Experts of a small language model: 8 layers, width 96.
Below are experts of layer 4 (counted from 0) of a mixture-of-experts language model. Rows are named router (the router's row for the expert) and show model dimensions 0-95. Each number is 128 + 32 x the weight over its row's rms, rounded and kept within 0 to 255.
After each expert's rows: a language model's description of what the expert responds to; "gets" lists some tokens that make up at least twice as much of what it gets as of all text. This comes from a sample of Wikipedia text that the model never trained on. Tokens count by the router's weight.

# expert 36
router [ 98 196  91 145 132 165 117 154 118 133 134 112 101 200 127 153 107 143 100 119 155 101 128 158 134 130 144 146 121 173  76 157  50 129 152 125 155 118 119 144  83 160 180  87 132 121 105 124 165  71 189 134 155 156 114 154 152  85 114 157 118 151 149 184  82 106  85 122 194 119 143  57 155 174 116  81 174  87  96  88 124  95 123 100 178 178 136 124  94 157 142 112  87 124 114 116]
Description: Headings and table cells. Line breaks ending section headings and title lines like "= Name =", plus digits inside statistics table cells.
gets: " =\n\n", "==\n", " ==\n", "===\n", " ===\n", "==\n\n"

# expert 35
router [101 108 143 147 120 138 145 122 138 182 157 113  94  63 106 154 104 117 160 127 133  93 136 161 155  99 106 122 149 177 175  94 126 152 171 141 161  52 191  92 133 163 114 144  88 134 163  74 107 153 140 128 102 103  84 133 117 127 113 154 180 110 101 180 144 146  91 171  86 138 165 175 117 160  50 113 139  57 125 104 118 128 147  96 107  94 108 114 165 188 200 137  95 148 156 130]
Description: Mid-row column separators. Pipe between two filled cells inside a table row, such as team then manufacturer in racing results, plus semicolons separating list items.
gets: " |", ";", " :", " Synonyms", ".;", "*;"

# expert 28
router [125 113  97 162 122  83  97 169 126 153  88 117  73 164 128 180 113 167 105 119 123 123 188 152 210 126 143 149 146 125  88 124 125  70 137 100  99 104 154 145 112  76 147  95 131  99 126 107 102  73  98 106 101 121 119 157 153 133  91 162 120 149 129 139  90  97 113 168 120  63  74 108 136 131  87 109 135 104  94  48 105 122 128 162 140 174 170 132 174 153  74 214 125 109  92 146]
Description: Table cell endings. Closing tokens of table cells in asteroid, election, sports and album tables, e.g. closing } of 2015 XA_{442}, dashes, party names.
gets: ")", "\"", "}", "%", " —", "i"

# expert 45
router [ 80  95  80 146 113 161  86 157 106 157  86 110 104 173 144 135 165 174 110 170 149 101 161 159 134 135 123 162  87 117 107 147  92  91 136  91  94 161 110 158 125  98  93 133 164 106  87 111 147  76 181 123 120 194  82 175 139  91  85 138 127 170  96 130 145 142 150 117 171  84 142  97 159 164 135  67 186 121 160 133  96 103 106 162 137 152 158 118 183 107  57 155 130  64 146 130]
Description: Numbers after dashes. Day numbers and digits right after a dash or space in date ranges and scores, e.g. '– 8 March', '2 – 1'.
gets: "1", "2", "s", "3", "4", " V"

# expert 10
router [104 181 127 117 125 148 183 124 155 146 200 126 147 137  55 133  72 155 164 133 126 174 103  92 132 149 116 123  86 171 106 152 103 170  74  97 118 182 115 143 146 129 156 146 208  67 158 104  91 127 150 136 132 174 147 131 157 124 160 134 102 119  97  66 128 100 137 128 111 108  96 150 117 122 151 113 132 143 117 166  99 104 179 119 186 100  92  90 160 116 139  48 147 175 131  72]
Description: Year digits. Second half of four-digit years after 19 or 20, and sometimes the 19 itself, in dated biographical and historical prose, e.g. 1874, 1960s.
gets: "20", "19", "18", "16", "09", "21"

# expert 21
router [ 85 146 145 140 107 112 136 124 145  42 100 177 136 111 116 121 169  94 166 159 120 127 109 106 166  70 145  93 125 125 161 127 185  93 141 115 150 134 170 142 154 132  90  83 120 195  87 164 145  60  89 107 161  85 134 122 104 119 128 104 121 130 152 131 149 110 124  87 110 124 179 200 152  82 158  91 139 121 147 148 152 133  91 202 129 145  75 153 130 186 163  86 171 147 122 182]
Description: Verb stems after subject. First pieces of verbs before -ed or -ing endings, such as introduc, merg, accept, reg, plus the word 'by'.
gets: " by", " re", " ex", " form", " By", " en"

# expert 63
router [165 120  83  99 174 178 142 149  80 119 168 145 176 121 114 122 155 135 186 108  98 191 155 121 114 174 112 131 139 164 124 113 108 180 150 142 127 169  75 144 156 115 167  73 162 107 157 107 145 128 125 115  93 120 162 119 146  90  97 100 106  82 126  85  82  97 139 210 163 131 105  76  89  72 119 144 128 130 143 169  93 143 166 163 173 133  86 146 115 119  95  91  56 125 171 110]
Description: Determiners after prepositions. 'the', 'his', 'its', 'their' and similar determiners right after in, of, at, or on, e.g. 'at the 2020 census'.
gets: " the", " his", "'s", " its", " their", " this"

# expert 44
router [ 72 113  94  81 143  90 159 160  92 174  96 102  84  74 174 163 187  93 114 177 102 103 126 144 155 156 117 110 128 114 140 170 152 135  86 141 117 112 160 144 112 136 173 113 182 121  90  80 133 110  80 160 161 184 123 151 127 159  50 118  52 147 152 155 107 107  98 159 154 127 113 129 173 183 118 138 158 107  90 101 105  71 170 147 105 158 169 101 117 103 109 148 117 152 130 155]
Description: Country codes, table codes. Three-letter country codes in sports tables like ITA, FRA, KSA, plus subscript markers, degree signs and short codes.
gets: "°", "_{", " U", " USA", " E", " I"

# expert 12
router [112 154  77  63 112 148 106 128 135 177  80 132  88 131 158 126 134 139  87  99 188 118 163  68  89 148 150 137  73 156 145 147 163  89 112  87 134 155 133 188 127 144 107 156 178 167  66 147 139 120 151 127 182 110 183 139 105  98 144 145 123 127 122 136 104 109 113 120 153 121 159 108 160 161 116 109 122 206 139 104 121 103  90 189 156 159  83  68 145  81 140 121  87 148 179 180]
Description: List numbers, abbreviations. Item numbers at the start of track lists and table rows, plus abbreviation pieces like e.g., Mr, Mrs, vs.
gets: "1", "2", "3", "4", "5", " so"

# expert 48
router [165 141 125 116  71 207 112 155  73 137 141 120 108 152 136  81 100 125 149  96 132 110  70  98  77 113 109 121 126 154 154  98 128 212 120 143 135 143 111 134 149 120 122 148 126 175 130 166  98 150 146 144 148 150  99 115 143 115 143 139  89 124 124 107 162 130  90 138 135 112 129 103 120 184 141 171 145  83 163 177 188 138  81 123 127  79 121 123 143  93 178  26 192 157 159  61]
Description: Quantity numbers. Numbers and number words for measurements, counts and ages, e.g. 580 m, a 25-bed unit, 78 years, seven.
gets: " ", "1", "2", "3", "10", "5"

# expert 62
router [164 195 116  70 145 167 115 129 126 121 109 115 129 161 160 113 147  88 109 101 142 172 117 191 126 159 109 159  79 142 173 118 128 156  80 146  75 114 177 137  97  76 106 117  71 116 119 154 131 113 125 174 138 144 124 128 176 207  49 125 116 134  98 129 149  72 118  87  87 192 135  92 142 116  94 162 100  59 169 143 109 145 108 166 126 117 163 156 130 110  96 152 167 143 147 107]
Description: Measurement units, decimals. Decimal points, digits and unit abbreviations in measurements and coordinates, such as km, m, mi, sq, ″W.
gets: ".", " km", " m", "%", "0", " mi"

# expert 3
router [116 156  79 143 137 167  65 148  78 203  87 156 140 172  45 111 153 132  84 146 140 122 151 133 181 113 119  96 128 136 124 136 139 144 149 108 103 174 112 116 180  94 102 150 169 119 109 153 177 105 103 128  61 147  93 157 187 105 123  98 105 151 141 176 145 102  82 124 173  94 137 113  90 126  88 106 122 144  89  83 155 125  72 145 137 167 125 165 118 127  93 148 168 130  63  94]
Description: Non-Latin script bytes. Byte pieces inside words in Cyrillic, Thai, Hebrew, Greek, Arabic and Devanagari text, plus ' on', ' up', ' along', ' under'.
gets: " on", " up", " along", " under", " of", " per"

# expert 26
router [190 112 159 133 158 104 133 135 142  66  92 125 161 147  70 108 135  83 171 141 126 106 142 152 114 115 131 106 118  97 105  75  98 163 116 116 137 101 161 153 133 152 117 200 149  98 160 180 110 177 143 189 126 152 183 123 132 160  69 140 140 134 104 148 130 129 183 116 119 138 189 140 111 131  70 135 121  67 133  82 189  81  96 143 111 140 116  76 105 179 141  72 171 156 115 169]
Description: Predicate verbs after be. Past participles and main verbs in sentence predicates, often after was/is, such as based, located, played, died, competes.
gets: "ed", " played", " used", " located", " based", " served"

# expert 4
router [100 185 113 168 135 110 136  99 146 159 135  77 170  83 144 126 158 137  83 126 123 127  67 175  93 183 121 174  87 144 191 112 124 187 155 168 104  59  74 158 122 132 105  81 153 161 114 147 187 141 126 150 109 131  77 133 117  89 145 111 115 154 157 148 155 130 147 146  90 148 134 142 106 129  94 195 102 140 198  79  89 147 168 103  91 143  78 141  85  88 125 103 127 118 120 122]
Description: Field and list separators. Colons, semicolons, commas, pipes and dashes separating fields in infoboxes, tables and coordinates, such as FIPS code:, °N, ISBN.
gets: ":", ",", " |", ";", "°N", " /"

# expert 23
router [112 180  88 138 148 117 120 167  48 195 134 102  70 128 105 139 112 176 111 165 160 100 170 151 177 197 117 103 117  97  93 158 105  93  90  48 121 144 122 135  79 108 151 112 150 122  95 120 111 159 122  88 153 137 124 154 143  74 136 148 116 175 121  72  97 112 129 128 143 102  86  82 127 186 149 137 144 153 168 129 186 132 177 149 148 146 118 112 138 176 116 118  82 104 144 182]
Description: Table years and codes. Year openings like 20 and 19 in table rows, ages in infobox birth dates, football position codes (FW, DF, MF, GK), and nouns like medal, metres.
gets: "20", "19", " ", " the", "|", " Best"

# expert 1
router [162 157  99 139 170 122 164 122 150  95  95 134 117  73 122 112 139  89 156  96 108  93 139 121 117 150 112  92 175 142 171 116 194 198 133 165 142 154 147 116 139 131 146 127 147 142 125 138 150  98  95 118 140  91 110 128  62 141 172  94 152 106 157 110 145 143 102 153 141 114 149 123  51 114 141 158  93 148 145  90 118 163 192 136  91 129  45 164 117 245 145 141  99  96  94  91]
Description: Location prepositions. Prepositions like in, of, at, from right after a place or entity noun, marking location or origin: village in, Flick from, born in.
gets: " in", " of", " at", " from", "=", " on"

# expert 24
router [129 143 179  90 108 131 160 168 130 148 129 142 103 141 175 122 151  99  96  79 137 156 168 103 115 137 147 103  95 145 121  95 119 107  87 103 128  87 136  59 133 178 108 158 141 135 106 129 131  79 116 151 108 158 103 137  88 159 135 171 144  62 182 196 145 187 104  58 156 152  94 123 136 186 144 137 153  89 172 120 108  92 176 127 160 148 120  98 166 101 109 187  84 107  76 182]
Description: Name beginnings. First pieces of personal and place names, especially prefixes Mc, Mac, St, Van, Sir, e.g. McKee, Serena, Madonna.
gets: " St", ".", " Sch", " San", " Mac", " Al"

# expert 34
router [125  54 136 145 143  93 134 126 141 136 125 179  89 132  74  93 148  81 173 192 124 216  44 102 159 134 119 145 161 144 174  91 125  81 163 111 195 122 128 111 171  98 143  89 123 116 151 161 156 137 146  96 155 118 140 122 119  72  75  87 140 118 118 124 124 196 115 186 101 107 136 157 117 120 149 120 110 125 152 103 150 166 102 124  91 137  90 126  96 109 149 153 175 171 159 153]
Description: Auxiliaries and pronouns. Subject pronouns, auxiliaries and adverbs at the start of a predicate in narrative prose, e.g. he, had, was, never, already.
gets: " was", " he", " had", " were", " has", " He"

# expert 6
router [ 59  59  37 198 134  79 211 119 139  84 120 127 170 126 121 134 119 146 209 163 166 124 138 125 138 182 130 109 122 130 136 108 149  96 122 180 117 154 117 139 111 138 105 116 127  87 109 187 175 104 125 138 169 118 146 143 133 143 101 114 124 131 169  86 103  88 139 134  79 147 141 172 138 152 163 129 102  90 161 119 109 134  80  76  94 154  94 123 130 144 101 131 164 104 131 187]
Description: Clause connectives. Conjunctions and relative words opening a subordinate clause after a comma or main clause, e.g. which, whom, because, although, that.
gets: " that", " which", " as", " but", " who", " where"

# expert 40
router [159 151 105  95 129  63 150 105 124  54 168 176 102  98 134  98 120 151 151 122  85 120 179  94 142 145 128 140 175 179 129  90 118 150 162 177 169 124 123  96 144 145 138 155  92 137 159 104 130  93 125  59 116  86 160 132 139 146 166 118 159 132  94 150  86 126  95  89 110 149  95 113 120  80 162 153 163 102 185 149 142 193 158 119  95  96 136  69 113 137 159  89  79  83 199 136]
Description: Sentence boundaries. Sentence-final periods, often with paragraph breaks, plus sentence-opening words like The, Their, and == heading marks.
gets: ".", ".\n\n", " The", "==", ").", "\"."

# expert 8
router [152 140  90 159 143  80 178 165 122 113  85 109 156 108 218 162  71 141 157  91 113  98  85 146 135 127 106  99 100 120 206 138 183 138 131  85 147  85 129 150 109 116 121 123  80  99 119  91 110 126 142 131 135 144 113 139  91 116 152 120 146  77 101 149  76 121 127 142 116 158 175 221  49 168 123 120  74 124 163 106 173 126 164 109  66 135 122 159 136 130 121 148  98 110 123 146]
Description: List punctuation separators. Commas, semicolons, colons and dashes inside lists and citations, especially after author names in taxonomy, as in Strand, 1912; et al.,
gets: ",", ";", ":", " –", "),", ");"

# expert 11
router [156 108 117 110 154  58 164 102 154 177 186  93  96  60 185 114 150 146 123 104 110  59 124  80 139 165  84  90  86 151 111 141 164 121 154 165 117  69 160  96  87 105 144 126 102 120 132 133 127 164 118 139 164 143 183 122  71  93 147 111 150 116 110 138 107 175 139 125 150 106 164 120 118 151  80 161 130 168 162 142 136 180 170 105 132  58 104 126 131 137 196 148  80 151 150 150]
Description: Row-initial markers. Leading pipe or dash that opens a new table row or list item after a line break, as in sports stats tables, asteroid tables and cast lists.
gets: "|", " |", "-", " -", ":", ".:"

# expert 38
router [163 130 119 110 172 123 135 152 149 100 144 183 135 131  86  99 139  78 184  97  88 106  97 168 177 138  86 100  95 103 174 179 167 129 114 120 154 147 110 134 115 159 140 107 137 101 186 184  74 134 174 115 190 112 142 127  74  45  95 106 127 164  84 105 113 125 133  90 123 157 114 161 132  67 104 137 126 140 152  52 148 122 138 149 123 141 102 135 163 165 170 133 132 172 107 189]
Description: Infinitive to, modals. The infinitive marker to and modals would, can, could, may, will before a verb, plus action verbs like won, coached.
gets: " to", " would", " can", " not", " won", " will"

# expert 30
router [202 132 125 145 160 109 116 124 108 140 115  97 187 164 102  91 153 103 191  97 127 129 144 190 113 134 149 135  87 175  98 114 113 122 124  84 183 141  92 123 113 115 139 153 144  99 151 128  77 141 138 152 154 134 149 136 171 145 142 110  75 105 147 137  99 124 123 139 128 146 135 154 133 101  88 125  85 134 139  93 220 133 129  83 116 182 148 103 102  76 163  70  38 201 143  84]
Description: Indefinite articles. Indefinite articles a and an, plus this, another and size adjectives, opening a noun phrase after as, in, is, with.
gets: " a", " an", " this", " A", "A", " This"

# expert 61
router [129 155 128 100 140 146 115 121 137  72 140 110 147 147 113  94 162 125 165 132 143 179 157 155 153  88 147 172  37 111 109 113 117 151 128 139  99  97 128 162  79 163 113 177 105 117 102 120  26 165 128 186 243 141 141 142 148  82 140 167  86 177 148 116 173 101 126  93 111 143 141 125 133  98 133 110  87 145  92 154 168 142 100 107 122 156 157 141 132 114  97  77 118 166 147 129]
Description: Adjective and participle suffixes. Suffixes completing adjectives and participles in descriptive or quoted evaluation: vexat(ious), irrespons(ible), sur(prising), -ed, -ing, -ful.
gets: "ed", "ing", "able", "ated", "ive", "ized"

# expert 52
router [ 94 181 150 146 137  96 136 144 112 175 155 165 114 132 168 116  74  99 107 135 100 129  48 164 190 134  91 105 148 107  95 145 116 133 200 145  87 162 166 141 101 153 132  96 109 134 112 137 183 158 111 106  85  86 131 155 169 104  72 116 133 132 118 128  72 123  90 146 153 137 159 111 113  87  98 175 202  79 119 146 111  98  67 105 161 150 139 141  81 118 107 138 111 122 110 204]
Description: Opening brackets. Opening parentheses and brackets before qualifiers or birth dates, e.g. (NH), (born, (age, plus leading bytes of CJK and Thai characters.
gets: " (", "(", " /", " [", " MPC", "—"

# expert 20
router [118 160 128 141 102 133 146 140 129 122 166 124 114 124 113 159 187 113 127  94 123 153  73 124  33 104 124 126 127  67 117 166  90 102 135 143 120 171 156 164 119 123 127 136  55 194 118 110 114 113  98 119 105 128 131  84  98 115 159 141 130 126 126  75 168 136 133  60 103 157 209 154  95 146  65 111 109 193 148 154 134 195 174 163 169 132 136 180  81 149 105 132 140  85 121 122]
Description: Infobox field starts. Line breaks, dashes and field names opening infobox lines, such as Born, Built, Label, Coordinates, Genus, Website.
gets: "-", "\n", ")\n", " •", ";\n", " Born"

# expert 54
router [183 159 151 123 125  60 169 117 101  80 110 142 146 118  89 105  83 103 149 106 129 146 165 130 122 159 118  93 138 124 121 168 144 201 122 149 195 114  83 141 181 156 205 132 110 178 147 156 121 191 111  89 138 128 133 121  87  71 176 105 101 128 147 101 104 158 137  93 143  94 180 119  83 154 144 133 137 126  82 159 103 145 158 113 113 138  71 147 102 114 181 102  77 122 187 108]
Description: The after prepositions. The word the following prepositions or verbs, plus prepositions like of, by, regarding, between inside noun phrases.
gets: " the", " of", " by", " with", " between", " from"

# expert 39
router [101 169  87 119 103 180  68 126 107 155 150  99 122 109 201 116 201 130 136 132 181 101 133 105 156 118 119 105 110 107 162 156 156 175 149 132  71 118 153 147 127 137 109 167 107  99  88 124 108 113  83 177 161 143 149 143 215 150 157  84 151 113 105  80 127 118 146 115 160 122 104 104 109 114 119 161  69 117 133 110 153 125  90 173 126 184 184  71 117  57  96 118 131 154  84 137]
Description: Number separators. Slashes, dashes, periods and spaces joining numbers in scores, dates and tables, e.g. 11/13, 4–6, 2018–19, 4.9.
gets: "–", " ", "-", "/", ".", "20"

# expert 19
router [155 142 103 152 138 146 109  79 117 186 135  83 147 131 139  98 140 158 110 127 149 124  97 100 112 124 149 145 107  89  78 125  95 104 178 117  83 113 122 145 144 131 102 132 179 127 132  98 169  93 136 192  68 180 141 137 138 176 118 133 162 165 137  96 172 110 151 219 183  93 108 101  97 132 107 192 115 125 107 128 126 113 104  84 176 160  96  92 149 147 110  68  48  89 111  83]
Description: Date components. Month names, the comma or space after the day, and age in dates, especially in office ranges and release tables: January 3, 1999.
gets: " ", ",", " January", " September", " May", " October"

# expert 29
router [108 173 115 164 153  67 114 144 111 180 108 107 121 169 166 142 121 158 107 149 148 110 137 188 193 108 143 139  76 111  95 150 105  60 156 127 114 151 165 140  78 128 119 139 126 111  79 123 158 121 120 142 161 139 101 179 177 156 119 178 167 106 146 124  86 144  52 105 144  99 119  77 115 118 122 111 108  53  83  80 101 107  67 125 134 126 107 100 139 170  90 148 186  98 163 158]
Description: Closing quotes, brackets. Closing quotation marks, parentheses and brackets ending a quoted phrase or aside, plus Latin word endings like -ensis, -us and -emis in species names.
gets: ")", "\"", "]", "'", "us", "\")"

# expert 5
router [ 96 122 122 170 106 164  84 167 111 138 101 180 108 179 137 162 105  99 144 151 133  84  98 144 134 144 131 157 117 141 109  51 124 172 189 130 125 104 141 156 148 132 158 127  98 149 106 129  60 167 127 107 120  66 104 163 139 128 111 176 121 173 133  77  81 125  65 165 123 136 107  86 140 174  61 171  76 110  63  90 142 142 101  82 172 114 121 142 128 134 179 128 165 127 100 167]
Description: Table cell contents. Space or first digit opening a cell's content right after a column bar in data tables, such as scores, vote counts, dates, TBA, Yes.
gets: " ", "1", "3", "2", "0", "4"

# expert 0
router [153 143  65 161 113  69 129 122 128  66 200 141 157 115 142  95  84 150 144 127 111 157 112 132 142 142 137  94 184 108 165 145  96 104 130 127 206 151  89 105 175  76 141 118  70 136  74 130 160 117  98 112 116 110 136 141  89  72 103 102 113 143 160  57 143 111  54 152 160 132 144 149 146 127 177 208 145 158 143 113 152  90 134 151 134 131 125 157  97 165 131 126  90 125 171 158]
Description: Preposition after clause. Prepositions opening a phrase after a complete clause or comma, mostly for, with, after, on, during, e.g. "for the first time".
gets: " for", " with", " after", " on", " during", " before"

# expert 53
router [ 88 168  89 129 155 116  74 107 188  76 170 147 113 138 157 125 168 123 157 148 174 138  59 112 109 134  97 184 115 108 112 145 158 141 148 139 119 122 112 135 169 178 116 126 114 140 132 119 165 128 173 106 106  71 144  94 125 164 194 160 125 129  88 120 127  83 177  54 148 114 149  97 127 158 197 129 104 164  80 105 122 103 190 162  84 141 181 137  71 139 117 139  80 105 139 120]
Description: Section headings. Wiki section heading markers (==, ===), blank-line breaks before headings, and heading words such as See also, Personal life, Results, career.
gets: "\n\n", "==", "===", " |\n\n", ")\n\n", ".\n\n"

# expert 56
router [162 120 134 102 134 132  88 141 144 146 145 123 188 130 110 131 109 135 150 137 161 151 121 170 128 133 162 196 107 135 110 170 143 183 128 142  71 109  92 127 128 142  93 108 133 110 104 155 199 140 127 132  88 129 161 133 151 157  62 137 130 162  78 119 195 117 100  93  60  92 109  79 131 156 129 105 176  94 123 128 151  73  61  67 159 158 156  78 125 118  88 144 214 119  96 123]
Description: Counted nouns after numbers. Nouns and digits following a number, especially units of time or count such as years, million, days, touchdowns.
gets: " years", "00", "0", " million", " year", " days"

# expert 14
router [131 141 113 102 156 182 108 176  70 159  78 111 121 133 136 156 205 146  94 170 160  92 133 135 146 156 182 116 193 128 108 173 120 110 117  89  95 126 151 118 150 103 122  96 166  77  93 151  82 125 116 101  92 123 102 150 120  49 134 150 100 105 161 123 166 125 100 137 148 106 176  84 159 132 153 115 181 150 118 115 105 102 119  90 123 182 190 157 152 125  74 144 145  51 115 150]
Description: Sports event terms. Words in sports results tables and reports such as All-around, Round of 16, vs, in the semifinals, plus table cells.
gets: " of", " in", " All", " Mid", " at", " against"

# expert 32
router [166  76  94 171 130 100 129 111 146 129 157 203  91 144 135  97  91 154 142 122 152 189  64 141 181 130 153  55 134  97 126 133 157 141 139  88 106  96 192 160  96  59 140 136 141 170 136 139 179 145 139 102 119 142 118 128 121 117 103 127 125  76  93 186 100 135  97 146 128 137 173 137  74  84  76 114  87 112 176  92 137 155  92 122  63 164  97 142 100 151 138 113 152 165 118 144]
Description: Copula after subject. Linking verbs is, was, are, were after an article's subject, especially in opening definitions, plus also, commonly, currently.
gets: " is", " was", " are", " were", " be", "born"

# expert 33
router [ 97 178 145 116 163 158 113 135 126 120 125 103 132  85 127 155 113 126 159 171 107  97 149 182 157 136 117 155 115 102 143 103  83 116 204 112  36 129 193 108 140 104 123  98 150  79 144 132 160  89 162 201 129  97 178 140 148 110 120 128 110 149 125 169 154 122 157 121 177 117  76  88 118  99 105  79 100 138 140 158  95 102 102 159 172  90 123 177 101 111  94 140 163  72 109 198]
Description: Stat table cells. Pipes and spaces between numbers in election and sports result tables, plus word-start pieces like bat, recept, equ, term.
gets: " |", " ", ";", " equ", " class", " recept"

# expert 13
router [132 119 152  10 159 154  94 148 132 100  83 156 129 145 140 127  80 156 122 125 134 105 161 156 129 126 118 145 123 164  60  95 135  95 135  76 132 140 108 133 144 171  97 147  66 134 156  96 112 175 106  80 148 159 126 152 156  84 159 123 164 122 138 119 199  88 105 154 120 148 157  99 151 148 130 132 124 164 120 154 124  84 160 165 149 135 184 110 196  98 124  89  73 171 150  67]
Description: Possessives and ordinals. Possessive determiners and 's, plus ordinal suffixes and modifiers before a noun: his, their, its, Jesse's, 2nd, former, first.
gets: "'s", " his", " its", "th", " their", " her"

# expert 17
router [158 104 109 156 116 108 120 138  86 194 104 141 101 122 135 142 143 121 134 171 144 111 112 113 146 112 120 172 153  86  61 184  96 131 165 138 122 116 100 140 103  85  63 134 136  77 145 153 180  92 127 143 135 138  92 155 210 116  85 132 144  99 154 123 159 143  82 118 138  90 189 128 226 139  91 127 147  98  83 126 110  51 142 149 113 137 129 154 164 107 108 147  61  80 109 142]
Description: Line-ending breaks. Line-break tokens closing a table row, list entry or paragraph, like the pipe-plus-newline, table divider rows, and period, quote or bracket before a newline.
gets: " |\n", "\n", ")\n", ".\n", "\"\n", ":\n"

# expert 51
router [ 94 121 102 127  70  78 126 125 115 198 141 125  86  73 130 131  83  87  93 117 147  96 141 103 145 104  73 175  56 163 197 119  99 132 130 167  94 146 122 177 127 125 146 137 124  84 131 125 127 111 152 134 158  86 107 149 159 129 117 127 151 116 133  99 130 139 120 100 153 172 174 106 140  87 218 140 138 123 117 101 124 157 169 140 162 123 129  93  77 118 118 143 114 223  90 192]
Description: Opening quotation marks. Opening quote marks before song, episode or work titles and quoted speech, plus list dashes, ellipses and words like saying or titled.
gets: " \"", "|", " '", " |", ".", "-"

# expert 43
router [112 143 142  76 172 130 154 128 127 157 113 154 171 105 105 137  95  69 119  79 135 106 117 116 102 169 113  66 118 100  97 190 163 143 115  72 100 121 103 155 147 137 171 133 174  83  91  72 120  81 157 141 124 186  94 129 131 160 171 186 107 104 160 147 106 155 119 188 154  87 117 139 175 162 121  86 194 160 148 106 123  95 108 185 139  87 178 120 132 161 154 156 162 104 154 125]
Description: Country and state names. Country, US state and region names after a comma in place specifications: Oklahoma, United States; Fresno, California; New York City; United Kingdom.
gets: " United", " New", " States", " South", " North", " York"

# expert 9
router [ 93 107  97 133 139 155 121 120 129 163  96  85  88 147 144 111 116 161  86 153 158  79 148 139 147 179 156 158 104 122 119  91  83 188 106 182 112 177 125  99 112 127 177 137 158 145 166 122 148 122 134  96 123 181 127 147 180 152  83 158 138 126 154  77 157  94 105 105 128  94  81 154 144 125  89 109  88 103 144  63 116 136 111 164  71  57 168  93 190 109 103 144 211 118 140  99]
Description: Numeric identifier pieces. Digits and spaces inside catalogue numbers, case numbers, chess moves and table cells, plus Roman numerals II, III, IV and '!' or '?'.
gets: " ", "2", "1", ")", "3", "4"